config = dict(
    routed_scale=1.0,
    rope_fraction=1.0,
    tie_embeddings=True,
    init='normal',
    beta2=0.95,
    final_lr_fraction=0.0,
)
Below are experts of layer 6 (counted from 0) of a mixture-of-experts language model. Rows are named gate (a neuron's input weights, with its number), up (a neuron's input weights, with its number), down (a neuron's output weights, with its number) and show model dimensions 0-127. Each number is 128 + 32 x the weight over its row's rms, rounded and kept within 0 to 255. Numbers have three digits each.
Before each expert's rows: "raises" lists some tokens whose logits its average output raises strongly, later layers aside; "comes before" lists some tokens at least twice as common just after its tokens as in all text. This comes from a sample of Wikipedia text that the model never trained on. Tokens count by the router's weight.

# expert 22
raises: "-", ",", "S"
comes before: ")", " |", "S", "L", "P", "E"
gate5:182156114165110115139140131124115121094090140129137125175061181155139099113136110143153086156091095097135134138171162146181121042150139119198134162165160115165142124108160138137144083114116122165111108123147146130123124098105087117093017104143172104160159129084105119124105052116135127151115115119058090197069139133179120120175165103095138121073147156125169123116083143121152213152121
up5:136111149086162141151155164130197140077164126103142124100121169128129108100125074130166131156055115242156137136127132117118101164148129089104088127140108138149153192056113084145103208098093109175167180101117107138099074159122091130155113074130177104159159143129174155089111129145143137144171097134098094109161131190134150143156149095118093172126177140161125083100089102157161093142133
down5:093121178137104084130104159151072189155140220146148093110126150130080114115141166144108172122116164119087144167119190094168112174153148111133174162110121141055080080104119132091126087084131134137072115104073135110159200132060104151101100160075099158133160156135116088132130146102122194120153170132137118153093136092139135135123153126140177138097105206132104173102107186134170118150143
gate6:090118159146163131118152121129109155137127097040116123180100093048118131114149160113119155085096065148090153155141167114172135137133158141147132159165120191080166161079080112099108112140135124144123121164142113134104154112168124128086093155138134186112149117171105135126158123090100071120162197117143176091091136077142184114110127125035094151192138100158142128080081115103128060153173
up6:073146169152073180099141132151114157063151126074095123144135168074124142141133134105078122122103126155160110151111164156142153078155158147092119141123117184083191142097162100130143063127139163172137127175168135141134146114080161153100058188142125196109171123169100132136191116107135101118122140136152162114114110111096204144151074107113120139148099084097196080090153169084132114136181
down6:099167119124171100128162108096154104149146098123120115136126160171104098125106157086135095134168138159113149091099097130157113075116154087081070155112047108103080130199090147157122159161161112210204072116164110066093097112173171129146092132090143174163053116092148100132131129127153166073107121135142099158177117120143124121137083120192080117139116143148142139190093119146150133141081
gate7:099125133179163104137132142156114117057120153113063126166109097155130127133159118141173104233116121133167161085092130117072119162149146119127081095145105050092062119185141167159130189174146156124127165122131133101119099086114140099093164089100102087152087133104129146089071126138137101135135138097178088084155106101163102108179137110128151160145102152066109135141042121173124085120150
up7:116112143089092131137135117131151169146146075056163099089080148097159094119138181156121139110093075083118133148167183113163156145086097110136173114080075223104151100119089098102056117144078129068110131115125055147147107170180103124101072179099160128107104074146126111131176125079117173147115139188120128167161107151089146136099105148126128118106125132139122172114142095179130107165097
down7:142071136157175121151137153148127154137175102098112194096107126113084137095132082154156183167096188108106157156121138108055070157198106105185096083165079100155108153204139165157123173148145170163157145099129156167083143105144161135158113101124132133145141148111127118042168121133176127171093126107144158095153155119066160078169163105118140133137134176146167102110120150188136138145116

# expert 31
raises: " Vincent", "ón", "én"
comes before: " |", ")", ";", "%", "^", ":"
gate0:048178114114133142174101110170201116146118184117121160152087106101153121118104179121094165150123119113114116129149115106064169152167207137144089124147127141146100106131083135133132166101142162115134109191182150102120125187132090134144125073135087102130197086118105163069131070126113082122149139122113144151056143151138129106134164191148150168130195184140150120120059143150107113078103
up0:123131123161101105118120138138114155162105171095143227128144114172097096100179190145182180157145161128167151129061156089131168144127171153157049125103113129129136111149123157068126190129068090139105086136098132115123177124157161115213085094172109154069069127113103077085126074139115091108084109154140097100111165115102107099122146129150146141175160148078119164122095125117123123115113
down0:132153146124197104161088091133180125110118134159124118130133145136100128156117139076091155132094110142153125071143145117147107076152103074154152137173108150156156135183137158144100089154101106141183159122099100123127108116021191192118145093149138151132127106119118101151132162144139107096158136196099124103131134230208159171148116123160092102065106115183149073152141133148079088158118
gate1:164149115143112167119091148143094116137073086093123146123128125189172106142110136092082140179156147117143125150136171102118173115100120175128145148119176106123094136078145108061097144112123125123158069084068144076104080225054162058154138113071177135138117098099095099148142131171174170144123121161137148131131084106144180171165130158090089158177108107087090084148148104157100118140130
up1:127121144166129054103062095071166111140111085137130099152118093122129124112129170152093152152158149117140116121170152146140188110173172121186121095083149061077178147123155121127087172115142122103132181132112124127119078178098080114144086122119196132081150078155061078089125097137126105107104125110102132131123117106170220112141166190102108127141089148061118129113140106151133175110073
down1:130180061075146148105139160117145108119138201110170080065133197165105094161121088160147128129076148105110175125119156064147171090134104068143132109134102132148080116152088120139171109144162056127127120123138132131160141127140150163072135113140125114167093214078101101132111088104130143136078057143154176121066121135151088077126151153184092077085142119138116125116149126122152102095098
gate2:095126087151090109107181163172120193124169112111141087088130120118154145107121098112115079085119173165150125149112160110131078065118148099073093102167155123158157143139160037170127136151141143092118089146176179148105107168086119156111118173130185168152115120063116118090080189172157211150123104133149120147146176115109125148127123154166114115100170107144084147067119164078141143084114
up2:117110086180100108070180137134098191141121141131149146108198129124163130134123052108148099119116187150106129107157155105065082091109181085097113080098133136159143100107151033175085120154076170100098130165172185134109132158098149158103142116143138163117114065119124130053125126145140151167155140120129139113084144126113056190151114126154127151113149114159080130104133136083137138058115
down2:180117088123150119143163141160096116166129096179157149123130155131176136142099110143132151133136152096146196167067144174104149144177103157126120186096151101126154121085139163097143127081182152179124120097135119092156209129138116121216160130108089118099072100087158176105156069082087129174111096119098154111091126155081140141160075126140175137147154127118085148116110200199155150152160

# expert 17
raises: " He", "\n\n", " The", " While", " After", " Although"
comes before: "\n\n", " The", " In", " He", " It", " This"
gate0:081130122094135165098140095157127166119122171116166154150139092126160167196120099129123172118115111083181136088084123134130161106152166112115073100143123067190119114077115112076142151147078119169123105113149094116105085116199111111120127125129094125107091124114152132162118128090058107139154112193120089058151166060140122202150160172133190166108160061159163122157089144151142175156125
up0:151126127128141109179076126107142132139152079125105094099126169134094105043144158115140082146095116128088108183146121101147101128105091144171184157122139193030138168192128134170123065131176147105136135134122154154130157155054165136119106137147168143135122147171097105073145132177152187099150139078177164135077074155140151065096088099137066091120099155137109122097153123125113105119144
down0:105172124113133109104103113156128108112117093145092196109125102177091148111102127135117135098134138151144127199056179109129117107085125064119116152117106136099149117145146117186060093147070125152113192088147113132086153140103143123157161139118124144103150059077162097081082107198130192133115166108162157131156206117089118170211149181122080118109181153109156133130141090131142152159151
gate1:102082102110179143076190147111144145107125160089089112142139154116121147117062144141107103177144132097101159148116104121115133113161138114097182090058140070121147129116117189116187115171164106132126123168135114132148127093127139133110212118125123107089109170196107149172203094157214124170175082040115132109142117139113175058133087108163142135146160146098139129135121174147149104150114
up1:126199141125174144191143165098139190150115188162112144117142174169114075120078184187144075126140086141142152122084119190144167166152090091071095214147101164130121151168208140180114132117106131147111129144144134106135171132169089132094109145109079103079148144129163189090163122109102178129147117079139104153176137119134145159147108148069120121138142113094165076148133150147125123140131
down1:141149153179074175119139114116139134137050138111157118171122163115127141127134151150162167184130136099065098114176144119128206158082106063068104143149157076158071120200115148159147089126188156152145120083109177103125141142177113104128066107091102089125149119157141196138171142165079157118106125098163147108110187119110168130151115162127117110088119139090135097129139107125197107077151
gate2:143120180178154042115148120112117094169134142098137120128109161061129133113083182202100114124170147135079129066198125129144089172190122114081146150125099130121021118146147072096083130113168145168154111153159105127094154135062121127090117100075148094104124079158128097090120092135107116151150084201115124098148122141111167078143118133112081083147129140156150111115142111125102143145103
up2:116098191169123072154117096158109088067196092099128118114077088154169133160088107218138116176146153154087198089166122178109158149130139127161141083144147061165129093098094079118147153149135121144111143112154165107097107102077089121088129109122173121109140060105115192124112113143096053113096121158142143121151191146127158084141083156118138114127137125157117104154104147076144123163099
down2:146118142092139149120100184121083075143121141179125126157182067101210128105100055063161099075143150108146176119108131166174061108111089162125124178092117114172113146175129126131135095109113109103106080135113058122135119124106119115170134153105120194073121097144146097135117151105118127099182139084129086087115137152140049084131129126146125131094132160092110161105213115167086154138141

# expert 33
raises: ",", ".", "-", " and", "ly", "ary"
comes before: "s", " of", "ly", "ing", "ed", " election"
gate0:113127127102070114087129172101167189100144129141159135097134115122163153120146128140091122136151167120063133088147039150137123082122114148148120132084077128132075127111106072120095128049121134135158156101172084093098165173095135131141109178151134177130168172136093104099084095109057138175138173179129164096112119110095074139124069100179146143107164167108112065168116171131144172160159
up0:123159115131160100074079156095165150089153141131141108079183116118137130105124116189111132120142110149131151158172049108201133110135108158154143103108130109102081127112124107093087108064119151120171152121137106105125154187094157070116112212153145161108151150117100109114081154134133143143096143128218167108128134093137114127109060117212179220126155151114122101135099121081168134149166
down0:082121096192085097176126077042157157146067140132134164115107101117166169130134141084136131151157131122139142150184156153165082097105106136118108144106146127120165077041142070155132170076122086169126175132162174121154103088136147103068106131165113104119144100170141115090139185128148171125055172096164162126106096117170117136112106105101153119137149102142119090166166103134117068182152
gate1:205141102126158121138128129139139117118107092101181145139118064149153150137198205143115117125103145108195113144081140102108143186137138162195155141102156136125158142124127131151127163153188086131135021132064100130133107089133086140146122164107111142136117158098124116119099138119145122195086097114077114129119175135147156190124145139145134135126144047114036179105099162156093129154091
up1:078144125125144100083127207124153065148059161147083131141137126137103127116104058089166097135157111155089155134130151155200086065089144097086110188147127112108099082163109117124196069090111137115107128119146177146122164128148187117107114108152103106148130101126154164162150121106120127098114185091165131090064155106119089089132061170090196135112125141133162062146140132092151135115118
down1:131121158163097194149175113093170095070143095120192115107113114097086144112078121104156092128104128094125143120133174151124209069134029155141156121175087066149091095141169145116111114073153169106150112094127182171123123107162141120123094146112137145107101149122126119129169093118166109061129110094137127101142158155096081094111127094134104127089084120083077068167124181124084107153157
gate2:169125120075148067138123155113179081140143118163145142091119110129115109152110132144103186182138226097125110137141156133177139161147136088127071102152126124145103152143128138198099137137199132118108117117122075120119209116110119168095147129119104130148128108141190136091067130116117075141145138132111139166128098106069198131165131157199117106189104136121125102109130196060120166132058
up2:064104135106111164085173072159078166117090124139101139182104149137136190135140106137112083114157053155131106118112084136100114080142108185115171146144135127069159115125087081078148107122132116146135137156139178161142095114170165082165117130146109182113164152128068155151159107155161217152175113109153131117142182155191128123115112053097111141120142102141143111154171080180148099139174
down2:052090142120138103168123140147145137106104147188135119119125139150089086142072148116156108168109229136152100071124095139073089131166135155143109099087110080123092157116164162181083137098172060153143177138150088090130101188129175169103177145113115049097143109117166137081113183095118138114138142113142131153124070125145164110135134081110209146144164102110086107137100115138111140138140

# expert 8
raises: "ful", "iv", "-", "d", "ali"
comes before: "{", "2", "1", "0", "3", "4"
gate4:144044153144104146119091159122111128178050173131115140119136089137140111088191182114161077164172092204150087139158127143124134112172123083153139117137167134123116084072085104136155131132077078130182118148167150139181093135084102127126151125101094142141116160091180189111115158173047122086096149106086160099127117188140160113181092153111095139126092131160107149140097095118155156123131
up4:178163105124108120135120166096103142136121145138079126128123073148148104103142159151137069094081092121136122098078143078128108156139134172131099179054157175147095112124116106096171107105116125185106081111106118145065143108137137065148149138074094128145131199063234165130151126149152137128161130170123120140165128161136131144142109090047086131138115152104143149111063116154100062118069
down4:098103124157108095121114105121159132144095184148119145088123138151117080172126166119072151115136122121115192144115139106158140175138115170128116126072101153167083037100105108175136133100127099184129108123202111130133140124114142132047171112109174184138108112103138168102168109143139121177209162115130134097174114135139061059109160176111059155168133142130099167123140170165132175171163
gate5:145094102122125156142165122165209149103133185121134148084122119171104087142118054149141128123124141122167110171124089164118104123156094121207075096075154161100100174147109146149106141119154172138135061184117169109122162094201100109134187179126121141146120121215065137162144124162149186162113099089136140111100118167171140146146113172132104184103131087108123111103156123139060136122107
up5:123117107133111116146112119112074149150108102166150057190134160126141126138105201103133117124145106158096134136104133106129095112099151083032112142156097077159174123128119134145076097179119138123133186112119053104141140133059127151121107130124137046136133103054182111144127126090086115109112145177114125181136116061077138172125185107095165062153120149184109176152139106096143163108135
down5:142104074152114086132173164174131138163086087158081099138149183109092105099130113084113064123122134162108124151143111092160127117146090067149191100091142145114142109122094187168103094090109075111120058134097137151128124140122115083156099094125125107116132154063083104177141099107178192176071154073140148085164133112153137160169087161097141111145159114105117107153109130106099117059201
gate6:130122118174130173127104131127198142132150135116150167089064167144135169063137071149149103118121175098108113081093153116116145091095124091121135035020139143126146164106180130139113132138130095091107084090163115143109169082157183101154151124133144125092174183120164099109142092162167139079134110148106105103150119162136093113166078190209157157117156118121125114135159165148126158161112
up6:140116143101124093133151119124104084105132176123095123176213090139113114174094133081100180152115097134208181144142118119130111155123147187133090176217085133058132119149112147090113114136177170153138150112116130145152093169064095197159126123077141085113151086128088085137133187128087115180147129128127105127077132085108124153049155087102096113140155096132116133113115100111127102079133
down6:123118168169139146152160090129148082083133129154191100127082127134113103167067086161096148121116119176120137150137137114092065164138134125187144130138084127147126217145089138113103133165107157074167111061145111113108191119165063145203159101112124147056151112149120131171097112105085113196133148157122098108151114116128111123113170107071077137180160159161135117089176167103148101149089

# expert 78
raises: "I", "19", "Born"
comes before: " |", "\n\n", " The", "S", "00", "5"
gate0:139143190168181131162125098142135115053093146071187121099099150128152135163126127177128196088174125066148147186173158135147158128104109130143107165094097142090125140136181072107115150113126134154112136157167096162135111117073112092191080110094171125154108143099100099131193107070116144111103108094130098174078176164125147124128077123124068116152076110079162171126140170082115108126133
up0:134121096119094098122098104105138148163105113115122156211144177066103127106195132120119117161159151199112134113118090113139151140139078187103105125160084124149077182133150131160124086141072099139150088149141124141171150133108126122038158189127059137119130099142144159152039143126200126103146130153109081100122118079105109121135091105105159110108154156169112072082069080120143113139169
down0:167073164112160162150138116157149094157139126160126096174163120143135126171141136150220153101158012073161115132132158118108066150097106159157155107091151196167116136103205108152106089083157153148120142126146164182103069100108161103156099176167112142124059139105142130113147111126119103166083075081146134125116084131103110082107145127148125102125110125143089142127121085188148159136103
gate1:132110157145184064157125171128091134079162126109117163059163131125161172116116152166111160138164110134111068112096122124174133071117077123103156149061096099161129152046152105117109137130171119144168136151122148139104176159126117101110072131079137177128141140119153189113159123180158136110109165116211086137077095125133157091098148177177118094146170129107083083142095078080147095160128
up1:137077158096147070140084160133107135122154112100107132055163148129139146096203144152048176143108135084097130079115158140180124099123065151124119113123158134116125173070167098125101138128130138128207086158146118086131132216108086133148100121116134136114130154147087142118158125168121145133108151062181123092120117143083121143090110219110120129086196162085113076157108113119127086114164
down1:141120097135111112128105140143099168184168114050193186090123191105146187084129127204155060139122118143100108148102087138093105128129111117126172143138113165119145072080127138122075093131064168114176120093133087115152123138125169122112105098067139131090141139156167111092103151179128147140111136075158124136114045135120156140097122131182179114088122201128118129137133120127153143082203
gate2:146147105123134173132160097136090137133091134027139174123129110123155098165151068133093145077118108113102172104138105063101114117082102077133108077179150179120096091140075173105128126137136136137161158135096127129098105130236166160169097147128123158185107111159113084112150178132135111128169146111110155100083146125138127073051084116106150197090105106096157130112141157194140118125132
up2:161136081051174134153110141118142177113084078095131189154089163129148122127141118111079120151155152157148139112147119068094207092116097147164095162089183133160108147154062102117194126114162086160158144136101153109147087139131149127162099138120140137151168119098194115103147130172154074167164104070129188077106146202097117107156133115130127137084136124056158114119126163169154115162108
down2:147159094099146097107079158126082127135177115135141141121064164089136138117134177138172101126124169107127079191075101177205166122106159087105071061117163113107170115140145076150132171130186127110122130076160115117107158116137108117050091117140121110186161103149152136152069135081121120097099079135063140131164130120100093130129192145156095137103079159117136143182155103189112143152134

# expert 14
raises: "\n\n", ";", ",", " to", " that", "."
comes before: "=", "\n\n", "\n", "See", "History", "The"
gate0:183124130112086167122135160135156095168116086069087144126124110077091140076078163128110127089175069126131115123157150164118100136117158123091105128173127117089089127141151155130085106138088129094165082132068137121077149148093118159161054097127162098172133083101162112148184116168157121158150077129131167148116052178111199098139145153139128089202190154133158124144168091094112138162102
up0:114130125218123027121100119133087132126145196180206168140133129145145088158171145132150118165082147141084083119102123084182154156163066132118162136131147120105134100166155095061166133117140156128094160108182081137162121131128078120162158141167162141084155130130138131104062097137124100085143113103094089142150154143167088105149092131082100159130115098149131112188084125169148152157166
down0:123103153100095189176138124166092119078152139123166093144184130148144133183190100074131120112081113118112071095135156137106146156161127133109140105080112124136153121146141122122140111200131149172136134135159127150131092127129168135149176088113156102092109143107153181101114101120111142116151119089056128104196230134103108219156156142106116141121107141084085123047148129154104049086109
gate1:117076163110156102117145122148120086181168182177141121125098115148170078109109116142139096147136073115110152164187054133207146095075090133160152108139160175092142142141133179145161139166121113154086104086086143047148124118118119157102137144131092101093099084130074154154151112090107110138137110092156195104097162197121104158154109148106141113051097165134133167105141189090129150126165
up1:093163102164065127101148176063150190114102061098128111160194119108099165177136121119140173084146182114124126095091158080078084112186167116123107145067124126125161073137130137131100093070106126151147129159156150141089143183104123136147132122134151109144132142166122123098140137164129128143094177149092072172132119055158143098075161043131104142138131093104134148154108055127089095131137
down1:174120156127108107141143110132170167177143128193136169151119118145083087124087137145148137143139159142142108107076124072094109170165152095125063177085105112132086124200145101150130112126135149154125098156169146119082107118198131146166119078101132133145136096091138049148120185112077147142124129143146159143194130153109112111108137155105079198187145103214130101196108164172177124120158
gate2:145103082100111145136143184135083108111128158100122139068142129097119135098112164095144172167111088056184100112135158068109133132171115163147081168139181198107141088157127065098112141130069155130062164135138131148121162141187124096191113125142154093105123112100175158103093105129149119177151134115131162147117088105116107086065105139150176142133099100112148188141071089089066117104074
up2:172089088074096143130151157119110062130100128126127155087165154120131175085091153115180172162081102115140117161124131088084147152147132161128113156116179163106156147140143106083120122130125143114098131113140115158121168180154093112208109159146187097162089094089165147123076137130161131127159094088138162159151084134137134095050121149140165181163092122114098189166069099104061068087091
down2:153175102142179108164139061080153130171127092120120134147128119118163117111145087098083159136126153086082091185131122188192149114125089142092135142090123158069105170099096190076116126112153151114159107123135083145097101154175126186111152097172135075110184119149158134098110118114153128094126120150109152136135177116151198071179132145139171180125096129156146154143124068148119181148216

# expert 4
raises: " which", " it", " them", " all"
comes before: " the", " a", " of", " his", " as", " its"
gate0:111112181161142103170085082095124164156123115069169157113140155177131177125157145097106087079121141118091148178176087128106147141197105121129130131098124194177159197141132137081129115129108140114154060151131094112103141165083099105114116149136090146145061143161121154116201128110144083126132173137146118131102143140196171124162074117070063065109146124130143114166112109107053111141108
up0:172110118129119124105150134128125084083094075139129112093161136167116123060127160123102116109102074113117133202163082153090124103139064123159079129101168136142153211145161129112104202093137167130152102124086123137110171111100098134140157087112117154093099113129142146151135156116155094153155208149107181113115126142208118116170129143034105111163151132114086168146118105136087055169081
down0:143124155054114114136123101137074094146168175164087187098094118132093108192118146148146114107103159152182122142117153125122117131143177109136103104127126131091071103153090125179214112138134138143102137106189149076116189135175068098130133142162178152118115156057171114214130127095081102164182169112128090143162114122167084165149141152107136149066079111140087121118124126175131110149113
gate1:099086110091118119124098133140188206098134126120131146129161108069065149156215070087118151108141114116188163130160109152096105089122117147177115162107139098080108141168177184172129126134132154114158181107074146119164134064059141100109124134157124081136107079132105115160171169179133145143174186073109191144117151137158107143117086165139134139156083090100140139138160086095130122138138
up1:116137108149091159101125138124151081079139158156067129088168130126139146118109167169123106101148087121147149090108108026129167108170181106034141177156115130166103129130143150078123127122104102232102071152125123106103132166091134140108180122144142164122140086120150100102124184145174117125158047114101128111157092120129113119128120169099138154159191159110103123122141158163189118163070
down1:128076167103135140137092063173092199153147140085097093124069081124135094137130099114128160115109138158137156111093103146148095124106135122093143132182139098089178078078108171151116166113124091136091078165143199177139093164157103107103117140056076161186125140171079098177100110141159144119159121186160136127089168166102149116153131111174066126115101138132139150140074119073109157153163
gate2:154150151145112141105127125121182110069100109105128120159150124134179087134104162092142063174144126072131066164132166090165090116164155182116106171132169118124146150219164115101108150125078227163125040133095138130141141100118137165097122118125148088144106093051116143155116145134115082178146141142161113143088161129109170101124077172181151112116138117145089115119105140177101180130095
up2:140154176162124157112144104070172141092081119100153099135166140135166121110089144127153059151158119098155101132117090120150112154147126194126113156080202101136142125184136117144117170135056182149135091144113125113155135127133109093114109109109099098119168118006102164119154151118150090149123124164164088166057166132104147109110093170189136092117115110186087094144077108164113179108095
down2:165123155107100113120139085176141102108080214069124081148117149147125141115118107114101120154119109134144187146158081102131130079141153109127208132130114139067124131118103126156086098106102148176183085133198173181135097189094136108117088144113074121089147144142104137133155081095075135140147099092152152171119110089131170077111119081118135142117119198050179079129102130101119165161163

# expert 54
raises: " of", "ga", "k", "au"
comes before: " of", " in", " to", " by", "ed", " for"
gate0:161141104074075094129113133117137184120146184123153143152132139095141144086118115080096131100136158159094093091041155163161100164142086092120172189117142149184077122181221077164090168128144148104154087115077122159117130084127140086104140142153144164071115122128120119142115143104041132115133162116124196160103079146133092102142137118147149091133165122112138112136081082127094101122067
up0:167060073129134158145139127085183118130151108122144103130077137075098140165077151099105149163154162151120138147139166148114086102069103174108190047180108103140098098051173153114123119082168140076158088133143130122104156094148090140110094091163121113147151167078112082129116102144145080135116132160061174117138125083135117107072118164127188153124109149112088135099132175083104089096093
down0:100139139127115059162155157169123103154130111125083180123137172155118146079107138169152098107076127146108160035083119135108185137128105153115117211148126166092099051135118076164158129134165146153143163160120130085100107087113154061132139073167149115113208160159100118161156110103092068138068137129154099140124175132143096114149161128137114131111178157121132142103136145138139121202182
gate1:048181137131154169111113050103179131098184133139108171200091138142131107104137157115166120102153121108168087120079151124134145154125137150125130147138145132087155163155162127177115090133094133087054148160094164101099113060176158150147112142154079133081117145157197095106157109165154132153099086153167092149133148085167085185112143162104091084122102108146093200146143165141165149130139
up1:135086155094119098122197179126077077108132122147128163105137124115151106124143108173102177189098152142155125118214135135170137124149065168194130078115091146137089134121112145130102161106099127140234127090128104098190138160089112152167119078127147116150097103056080096129060117124153134154060063105073110150096152115120143107123124136095165131145118120077143137106124137134103080152129
down1:119149087185116099124064158115144108122117096118118144116147150134099158160136059096071106137165144126082119120150112119170218071104125078112123155076157165173136149172100119095134102092128085069079139111118149151072155136069177139081088175114155122159180122185154128153101162136123126144124111095186145103104178105107113188103093076131086138155175136148105172143088134131182141143149
gate2:061134149123109171148154106113118102155238105119066109122117106128119126102120126127134066152126094088129085103159073136099140118101106179121123077190173133116105144198148078168129161164118127090127123133111120161091147191124161136073170106087166088136090125163152131136122063166183096148149129120108069105155140130158097139120104161098180093138177165112102126191109167145136130118068
up2:163132119113157075132135191129094110119159070109122121137122082122196114173089064081134136173134139112116128090063077139057137137167094133112157127151136140111124126084119112115092132161055118160100123148161134203141138142144139127184156106079187094123149136123098106136138090151114079119104059090112112117076152101055107144180050100110160102097151110109147117112165129168129124177086
down2:098101199124137142154178139141119105148126172146162095059097181113129112150098169171051121087074101101173134151154163166130196127049083102124165110113091160148139082123174129198104179112178154133093163110168116154078137090102099098099138106161109148127117099130132129146068182099123104152121136158147130078113100067110119099108117126145108137147088101160089121119113102095195100108135

# expert 58
raises: " a", " an", " not", " no"
comes before: " be", " to", " not", " a", " the", " been"
gate0:220116174113129128146187130123162165122160161136137128090121202094176119110174138140128073127117144100115151131121118129126158116166057131175130070136196130121209103112108156098123101091125080087160133180068183176150119140107094187152095161118147113088141166128104123167197139111171153118129080098106084115129139111170150147114135111132134115139142114155109058140133080101108112193147
up0:127179097148110129091117101152110104094084125134164118154147037151118171097152122127128161075128136114129086160096128103106086077096119164116087150113084106092053132196113130147146116101145149161128091153178085103077140087129148102119192185068171184154199141109112128144076134172128140120134109112147131096164133138132075068145157103185058119144094088171149124122089138127128133110089
down0:122119117067108153158130070195139132102163142072134083101146190124173089097111107171074092148125169148140173116184144109111098148159110150086041139130138114102115169160128108112160100145112127184130105098147163185063096124129117169168150130111103112105123107164125082159160164104161067101140213114173134173088121139111091107142075134089095168164161150096108149113132149091148123150165
gate1:160101075126114174118110097119144141071114114156148155120067082123128157102177121151133167126139090083141138157078120133086076148083136094110202129159092132096212113158132146119131139077092181102088154092169128128152095098101166153115116134165120126153073113122137157143122097129082093172170112116116181192163118107090066089092143163158135176133110057135076174130145083186135111129143
up1:114173196134103158150160110095118233144187161139099144147155090101123065118116149126117113133097177152069120134096180116141139099112159127118102130072125099119117094182072139147135104153196125122149187134093085113120125112134125108148139108102127095171138108131079135095118140120170160155131162160109026137139108186122181116116078108154116094125097157148148117171061139134105116058083
down1:189130090133154096140138136096140106157176163154150086102133148126139197145169156149059159124097087164133069182108094134151134093145088157118150158157118083129179153166080132171146170143081133114131131149131109147159142061172125107216140128153190138096120130128139117089106134087080133137152087131109114117171119176195156123081177162118098154086104170127077186159182146124125150087126
gate2:153125125195082175140110126123076126094097150075138124111121122072074191139184093127106102084066122082153123165079136039171081147196117118136193176117154103137134124109166093145052094127135134120136145141147102164114175144127167079099080122116156083149115111132107159177147161151096080110153163117094140179048152126129143167138126092139136148112118105120102119116170103122143138083137
up2:172089128103165131166133114166186136095122145162112150151127141156148054189045132147109157157179083136154122105131159189111165106052167124126064118150131143076099141123121176066184139179121123149099114097130152093183097136141066190136124107141138184107154108120126118070118063165125180153095095123126105127143094110126159100133150161106189141152099133104128178091111150124165112119122
down2:090112069134150117098105139113136145107155153133118155162105074154172092142140079060089124112161127108157116130128122127109100111116157103135094157128046160150077080158184125062182116160193104131180164157152177115123172087130085122127127155087114167085105123127183177155069157153109137184161151157124150137140131210120141073122146169170168169133082121134148091125167117142121169120078